config.toml
num_hidden_layers = 17
hidden_size = 160
n_experts = 24
experts_per_token = 2
d_expert = 192
d_shared_expert = 0
hidden_act = "squared_relu"
moe_layers = [0, 1, 2, 3, 4, 5, 6, 7, 8, 9, 10, 11, 12, 13, 14, 15, 16]
router_score = "sigmoid"
normalize_top_k = false
routed_scale = 1.0
balance_loss = 0.00107
balance_bias = true
router_noise = 0.3
router_bias = true
init_std_router = 0.0144
lr_router = 0.00167
num_attention_heads = 5
num_key_value_heads = 5
head_dim = 32
vocab_size = 7633
norm = "rmsnorm"
norm_place = "pre"
norm_eps = 1e-06
positions = "rope"
rope_theta = 10000.0
rope_fraction = 1.0
qk_norm = false
attn_scale = 0.177
tie_word_embeddings = false
parallel_block = false
extras = ["capped logits"]
init = "normal"
init_std_qkv = 0.0675
init_std_o = 0.0
init_std_up = 0.0675
init_std_down = 0.0
optimizer = "muon"
learning_rate = 0.00874
beta1 = 0.93
weight_decay = 0.0
lr_head = 0.01
max_grad_norm = 0.5
warmup_steps = 200
schedule = "wsd"
decay_fraction = 0.834
decay_shape = "linear"
final_lr_fraction = 0.1
batch_tokens = 65536
max_seq_len = 256
doc_mask = true
train_tokens = 512900000
max_steps = 7827
dataset = "wikipedia_en"
Below are experts of layer 6 (counted from 0) of a mixture-of-experts language model. Rows are named router (the router's row for the expert), up (a neuron's input weights, with its number) and show model dimensions 0-159. Each number is 128 + 32 x the weight over its row's rms, rounded and kept within 0 to 255.
After each expert's rows: "mostly gets" lists some tokens that are sent to it at least half of the time. This comes from a sample of Wikipedia text that the model never trained on.

# expert 0
router [ 95 114 117  77 125 118 195  93 129 217 120 181 177 138 129 152 122 125  46 158 142 106  95 101 137 123  78 151 165 119 112 119 154 141 126 147 128 131  75  82 168 110 102  42 155 130 155  93 181  76 149  74 116 128 128 101 115 132 147 136  76 102  86 121  97 233 140 132 131 117 115 137 111  31 105 153 149 157 149 104  99 125 126 130 126 138 151 107  94 121 153 138 127 159  84 175 122 136 174 159 143 156  76 199  97 157 123 147 134 131 142 145 140 155  94 161 139 175 165 127 113 165 131 153 119 177 169 128 138 117 140 131 134 183 143 100 155 120 194 109 107 124 146 131  95 129 128 207 106 143 122 154 172 113 152 157 139  66 102 154]
up3 [125  78 124 183 135 118 131 116  87 165 102 108 138 120 161 129 111 183 137 124 150  90 100 126 137 152 135 132 150  99  83 104 105 126 107 174 117  71 133 117 153  67 167 142 130 156 178 134 150 155 150 116 125  72 113 171 121  71 144 133  79  90  83 163  89 158 171  91 126 152  94 127 181  85 131 170 177 132 139 127 123 139 108 131 127 221 122 165 108  92 195 169 107 179 127 122 120  74 122 105 120 140 126 147 135 112  91 150  41 152 195  80 119 121 112 179 101 145 119 190  87 118 187 146 166 159 148 113 105 168 124  77 154 171 131 109 166  97 110 143 118 100 116  92  63 105 188 139 112 161  80 125 133 161 163 122  72 125 135  88]
mostly gets: " Br", " La", " Website:", " Hel", " Al", " Cr"

# expert 16
router [140 152  79 138 170 148 199 162 116 161 101 135 139 197  78 123 141 113 150 141 113 132 100 163 142 171 112 107  86 100 111 152  85 135 107 137  77 144  80 112 114 144 184 135  80 138  89 148 145 131 109 139 189 134  99 116 106 121 140 107  60 119  68 142 110 108 123 137 108 152 148 106  92  76 159 137 149 161 120 121 166 117 145 116 130 144 153 134 105 133 138 134  80 139  40 152  71 145 125 105 187 150 138 149  89 109 139 193 132 129 118 175 143  87  79 150 158 110  68 154 181  84 118 147 129 149 150 118 115 149 185 202 156 117 157  72 146  75 207 136 129  68 104 151 199 116  82  95  99 131 116 123 150 179 141  97 121 136 161 168]
up0 [115 145 166 130 141 113  78 121  68  95  97 120  55 172 113 118 118 114 160  47 120 152 112 134 162 156 147 147 115 130 152 123 158 117 155 131 136 152 147  49 176  76 126 131  71 175 115 136 187  72 122  74 103 138  88 115 150  98 122 152 133 142 180 127 110 104  98 125 117 144 131 203 117 115  28 133  87 114 143 173 154 127 137 194 160 144 151 103 122 164 145 185  95 132  85 124 145 128  71 134 126 140 118 123 105 106  77 136 160 139 138 151 131  79  92 121  96  99 157 143 103 143 156 115 123  87 119 148 124 205 179 198 172 140  61 111 137  92  64 123 119 158  97 157 109 154 136 128 143  80 123 177 135 180 130 155 112 114 102 110]
mostly gets: " Rob", " Jack", " William", " Jan", " Kar", " Har"

# expert 18
router [139 154 117  40 143 140 166 131 146  99 131  74  84 171  84 111  91 128 148  95  63  86 144 122 117 125 130  85 142  97  59 156  88 131 171 141 131 171 190 126 141 156 170  74 124 152 114 145 134 110 120 127 141 133  76  65  98 100 159  86 102 151  68  75 137 141 176 137 140 141 159 129 169 121 126  92  60 149 119 118 122 111 110 101 152 114  89 138 149 111 163 159 115 152 140  77 138  97 122 117  89 178 211 105 129 159 142 222 125  82 143 144 117 102 118 117 152 130 195 132 120 133 125  81 102 166 118 139  81 163  79 148 140 128 203 138 146 118 170 170 126 196 121 122  87 149 138 104 129 146 138 131  87  98 131 197 130 145 133 110]
up0 [103 103  94 139 115 146 111 161 137 178 129 167 116  97 117 150 152  89 122 130 199  44 164 114 168 204 139 125  89 137  83 113  83 130 102 136 131 142 104 113 130 125 146 115 102 107 129  72 160  84 165 100 131  93 112 169  79 165 111  95 155 169 142 152  80  92 186 145 127 151 120 108 116 136 153  80 105 101  85 151 156 159 158 147  88 121 114 175 116  87 173 152 166  98  91 144 149  86 108 110 178  90  99  72  86 156 109 140 158 144 120 133  85 164 154 157 168 207 136 114 114 154 146 114 161 153 150 150  82  92 113 136 168  96 151  77  97  96 156  97 185 199 163 175 161  87 116 139 117 163 101 158  71 145 181 134 161 119 125 151]
mostly gets: "In", "The", "On", "He", "Ch", "==P"

# expert 4
router [142 131  96  93 118  98 112 100 135 136 112  35 162 159 101 118 101  41 149 139 128 147 135  62  76 140 127 121 156 119 204 114 133 125 129 139 114 144 101 123 129 142 136  60 107 137 132 125  64 124 139 151 174  96  98 152 136 134 140 123 150 105 166 134 118 111 103 145 150  97 147 148 116 167  70  31 162 180 121 101 142 147 102 124 122 124 126 101  98 170 115 136  87  84 133  50 115 133 151 112 151 176 149  97 126 172 137 186 133 105 138 109 130 151 162 104 152  68  93 158  73 139 126  74 121 124 171 142 103 200 123 103 116 121 168  76 109 126  99 219 103 171 135 119 120 153 146 110 169  79 107 152 140 127 123 141  89  92  62  77]
up6 [100 134 178 141 152 149 180 133 101 115 125 130 107 123 104 151 140 168 160 175 131 129  65 121 126 148 159 141 121  93 120 124 167 113 137 168 137 167 155 132 205 110 155 134 127  64  95 117 124 119 155 185 125 144 141 147 205 103 140 118 106 146 148 127 119 155 145 174 121 148 188 118  91 125 159  95  55  66  97 111 105 107 191 101 150 143 167 131 155 161 164 193 106  54 109  91  97 108 109 119 169 121 101 114 166 117  91 116 130 136 152 109 123  95 178 129  97 168  30  73 141 104 186  78  82 125 201 116 156 116  79 155 139 177 121 108  66 122 104 138 127  71 114 108  93 130  79 100 151 112 148 131 165 110 117 165  96 134 150 111]
mostly gets: " Par", " Bar", " Mon", " Mont", " Mer", " Cor"

# expert 15
router [118 119 125 144 150 114 129 133 134 144 142 134 153 155 138  88 131 120 125 169  69 135 124 143 164 154 106 124 158 180  73 124 122 123 159 129 127  69 169  18 126 125 116  91  94 207 109 116  61 146  99 167 111  97  60  61 172 123 178 139  94 115 156 100 125 160 124 146 132 174 114 133 142 126  80  92 159 116 162 126 109 153 116  64 130 157  78 128 153 122 167 157 211 135 132 124 139 145 185 139 176 132 201 158 104 133 117 157 187 104 134 136 110 128  76 141 191 161 113 178 142 199 112 112  72 135 121 134 118 118  95 109 127  98  91 127 128 162 133 106 129 105 143 160 124 168  98  82  79 142 157  89 148 149 136 115 129  48 100 140]
up6 [185 191 127 149 131 119 149 130 130 112 105 114 177 122 170 101 151  81 134 172 168 107 180 147 139 125 103 101 104 108 124 156 109 101 119 187 112 160 101 119 124 134 132 142 182  90  75 157 175  56 132 145 133 117  96 116 137 137 182  91 180 190 159 124 143 110  81 141 137 158  92  90  93 115 151  80 128 161  79  85 128  82 127 113 176 195 135 148 151 102 128 163 122 119 105 120 144 106 145 106  47 148 173 193 182 127 133 156 161 138 193 154 147 142 123 128 135  80  74 180 193 103  66 152 137 122  91 166 101 122  63 120 152 155 128  85  87 124 113 164 134 121 130 164 153 124 109 177 157 156 145 132 194 163 159 113 132 133 158  93]
mostly gets: " 18", " (1", " 17", "–2", " 15", "–1"

# expert 3
router [124 136 151  93 125 118 127 107 110 143 141 139 139 180 174 136 117 128 110  71  95 177  84 107 130 114 136  94 137 121  96 162  55 108 104 130  76 142 150  91 119 128  76  93  59 150 103 130 117  81 139 187 121  79 174 156 145 179 136 127 124 131 128 103 142 108 114  99  76  88 145 135  72 125 101 121 141 173 141 118 149 134 118 119 217 106  52 103 107 125 236 127 157 142 142 155 159 134  85 139 162 141 102  46 136 126 131 207 106 110 138 144 110 117 131 147 124  99 156 137 153 137 181  97 121 127 135 107 101 125 151  94 127 162 159 107 122  80 122 117  42 197 128 160 144  93 100 177 118 135 137 187 103 110 207 120 112 146 150 128]
up6 [124 172 136 120  92 110 147 164 165  88 121 100  96 145 169 158  39 159 136 132 130 117 150 150  46 151 140  95 146 170 116 121 103 117 155 121  79 132 112  71 145 121 128 106 205 168 147  77  83 178 121 170  67 106 132 161 100 157 111 154 169  75  99  99 156 126 145 120 139 139 111  78 199 173 160 148 192 119 140 130 168 108 177 115  79 108  93 133  75 111 168 136 136 113 119 124 129 114 128 107 142 128 118  81  79 139 173 116 106 110 142 196 142 112 178 145 183 141 189 155  94 110 136 155 107 114 179 187 140 126 142 160  93  46 124 120 121 103 155 114 123  93 140 152  75 122 112 156 137 105 130 197 105  79 114 148 155 129 118 109]
mostly gets: " se", " tra", " m", " water", " te", " we"

# expert 2
router [124 135 117 158 102 126 111 165 155  89  90 117  88  96 124 106  84 122 120 113 148 137 121 154  71 139 101 136  92  81  75 151 142 136 131 133 118 120 181 158 120 167 201 178 158 118 147  98  87  94 176 177 160  95 131 126 144 138 112 127 131 113  93 147 108 145 133 133 145 109 121 112 176 169 105  69 129  82 133 153 174  80 141 124 120  10 144 164 125 108 255 183 143  58 121  76 149 111 128 126 140 210 122 117 131  98 100 207 135 134 208 137 115 156 117 142 142 121 131 133 157 143 167  94 142 141 140 100 118 155 152 114 137 114  99 144 120 110 112 158  96 107 131 157  77 127 136  73 128 121 157 102 126 161 103 136 122 131 144 148]
up0 [104  65 139 107 136 167 128  78 138 104 142 141 178 127 140  90 176  90 172 101 113 131 112  70  74 139  87 141 132 151 116 169 176 162  62 151 155  80 117  90 120 146 158 179 126 127 119 161  47 107 130  91 133 144 106 179  84 123  64 130 134  66 126  92 110 156  99 140 165 139 110  73 132 130 148 114 129 100 116 141 167 112 126 144 139  93 110 104 147  50 130 112 136 108  96 215 203 124 178  88 112 116 120 134 209  84 197 171 146 156  80 156  61 129  87 118 149  84 152 153 118 115  99 144 137 151 157 131 127 155 156 111 155 127  83 125 142 121 127 127 118 130 104 146 156 140 146 158 135 109 180 183 173 110 135 109 171 105 120 158]
mostly gets: " US", " USA", " U", "==See", "°N", " %"

# expert 7
router [144 119  70 117 147 133 135  92 132 140  81  64 103 113 100 138 108 131 135  80 180 172 126  63 106 117  88 118 110  86 124 121 136 144 152 121 140 117 137 126 165 122 133  99 176 131  90 131 137 120 102  99 188 117  93 136 125 122 131 141 114 135 101 107 130 181 138  89 139  84 120 117 121 132  88 140 100  90 106 116 155 123 137  82  65 173 132  96 117 136 148 125 173 109 162 118 140 231 228 184 115 160 103 200 130 132 138 142  56  98 176 161 132  88 148 139 109  91 123 208 102 115 129 125 119 141 140 109 194 161 132 187 108 113  91 110  68 106 184 102 141  84  84 110 110 105 133 109  88 148 103  57 132 125  89 138 114 129  70  75]
up6 [ 78  99 121 176 134 143 147 139 175 102 108 124 128 139 121  92 120 174 117 126 146 101  80 153  94 144  80 129  97 168 125  92 121 116 145 115 121 151  89  72 132 144 105 125 151 122 127 178 112 112 141 146  43 131 179  89 166 161 108 180 101 182 121 102 150  82 121 117 175 120 104  82 119 110 143 128 103 159 143 131 125 123 130 144 126 102 108 165  82 106 149 139 109 111 139 145 142 155 169  66 126 149 169 114  81 139 120 112  95  93 214 123 122 127 149 162 159 125  56 138 154 129 167 109 149  78  49 103 100 113 133 169 154 178 167 133 111  58 117  79 130  79 117 122 223  63 124 144  59 147 135 131 134  93 171  97 131 207  90 138]
mostly gets: " L", " X", " Le", " C", " FRA", " Los"

# expert 17
router [130 112 149 148  92 127 103 110 136 142 130 135  70  84 105 104  85 156 112 159  45 100  27 151 135 148  60 126 158 103 180 135 108 142 151 131 103 113 128 125 110 130 158  86 138 136 144  95 112 111  91 120 129 136 146 122 130 185 150 125 131  97 125 126 105 167 159 111 146 133 147  83 142  60 103  56  95 132 113 158 161 101  72 161 179  59 138 156  73 114 181 119 102  85 105 155 137 105 149 126 151 187 133 135 128 182  96  94 159 127 105  96 109 178  84 109 104 185 172 108 160 208 143 180 125 108  70 147 131  88 108 135 150 123 147 143 149 163 102 152 151 187 111 129 132 137 124 136 139 134 187 152 103 109 125 103 120 120  27 130]
up6 [146 145 158 109 187 114 123 124 107 134 107 126 150  95 168 140 186 158 130 140  84  57 117 129  74 187  61 156 198  99  74 182 136 191  73 134 100 102 163 118 144 177  95 107 116  99 134  84  87 100 118  90 134 109 100 107 168 170 133  90 108 139 141 187 111 119 163 120 160 178 163 107 149  72 117 193 130 118  97 151 146 109 146 162 127  81 185 145 152 145 125 114 127  83 102 155 102 133 154 134 171 129 168 189 124 103 113 120  84 129 141 131  83  33 108  62 105 179 136 162 164 130 105 137 122 100 126 156 118 147 130 141 123 166 119 177 129 164 111 130 128 142  83 140 154 160 139 159 105  84  86 161 115 172 153 154 172 120 105 159]
mostly gets: " adv", " Labour", " Candidate", " appro", " General", " inv"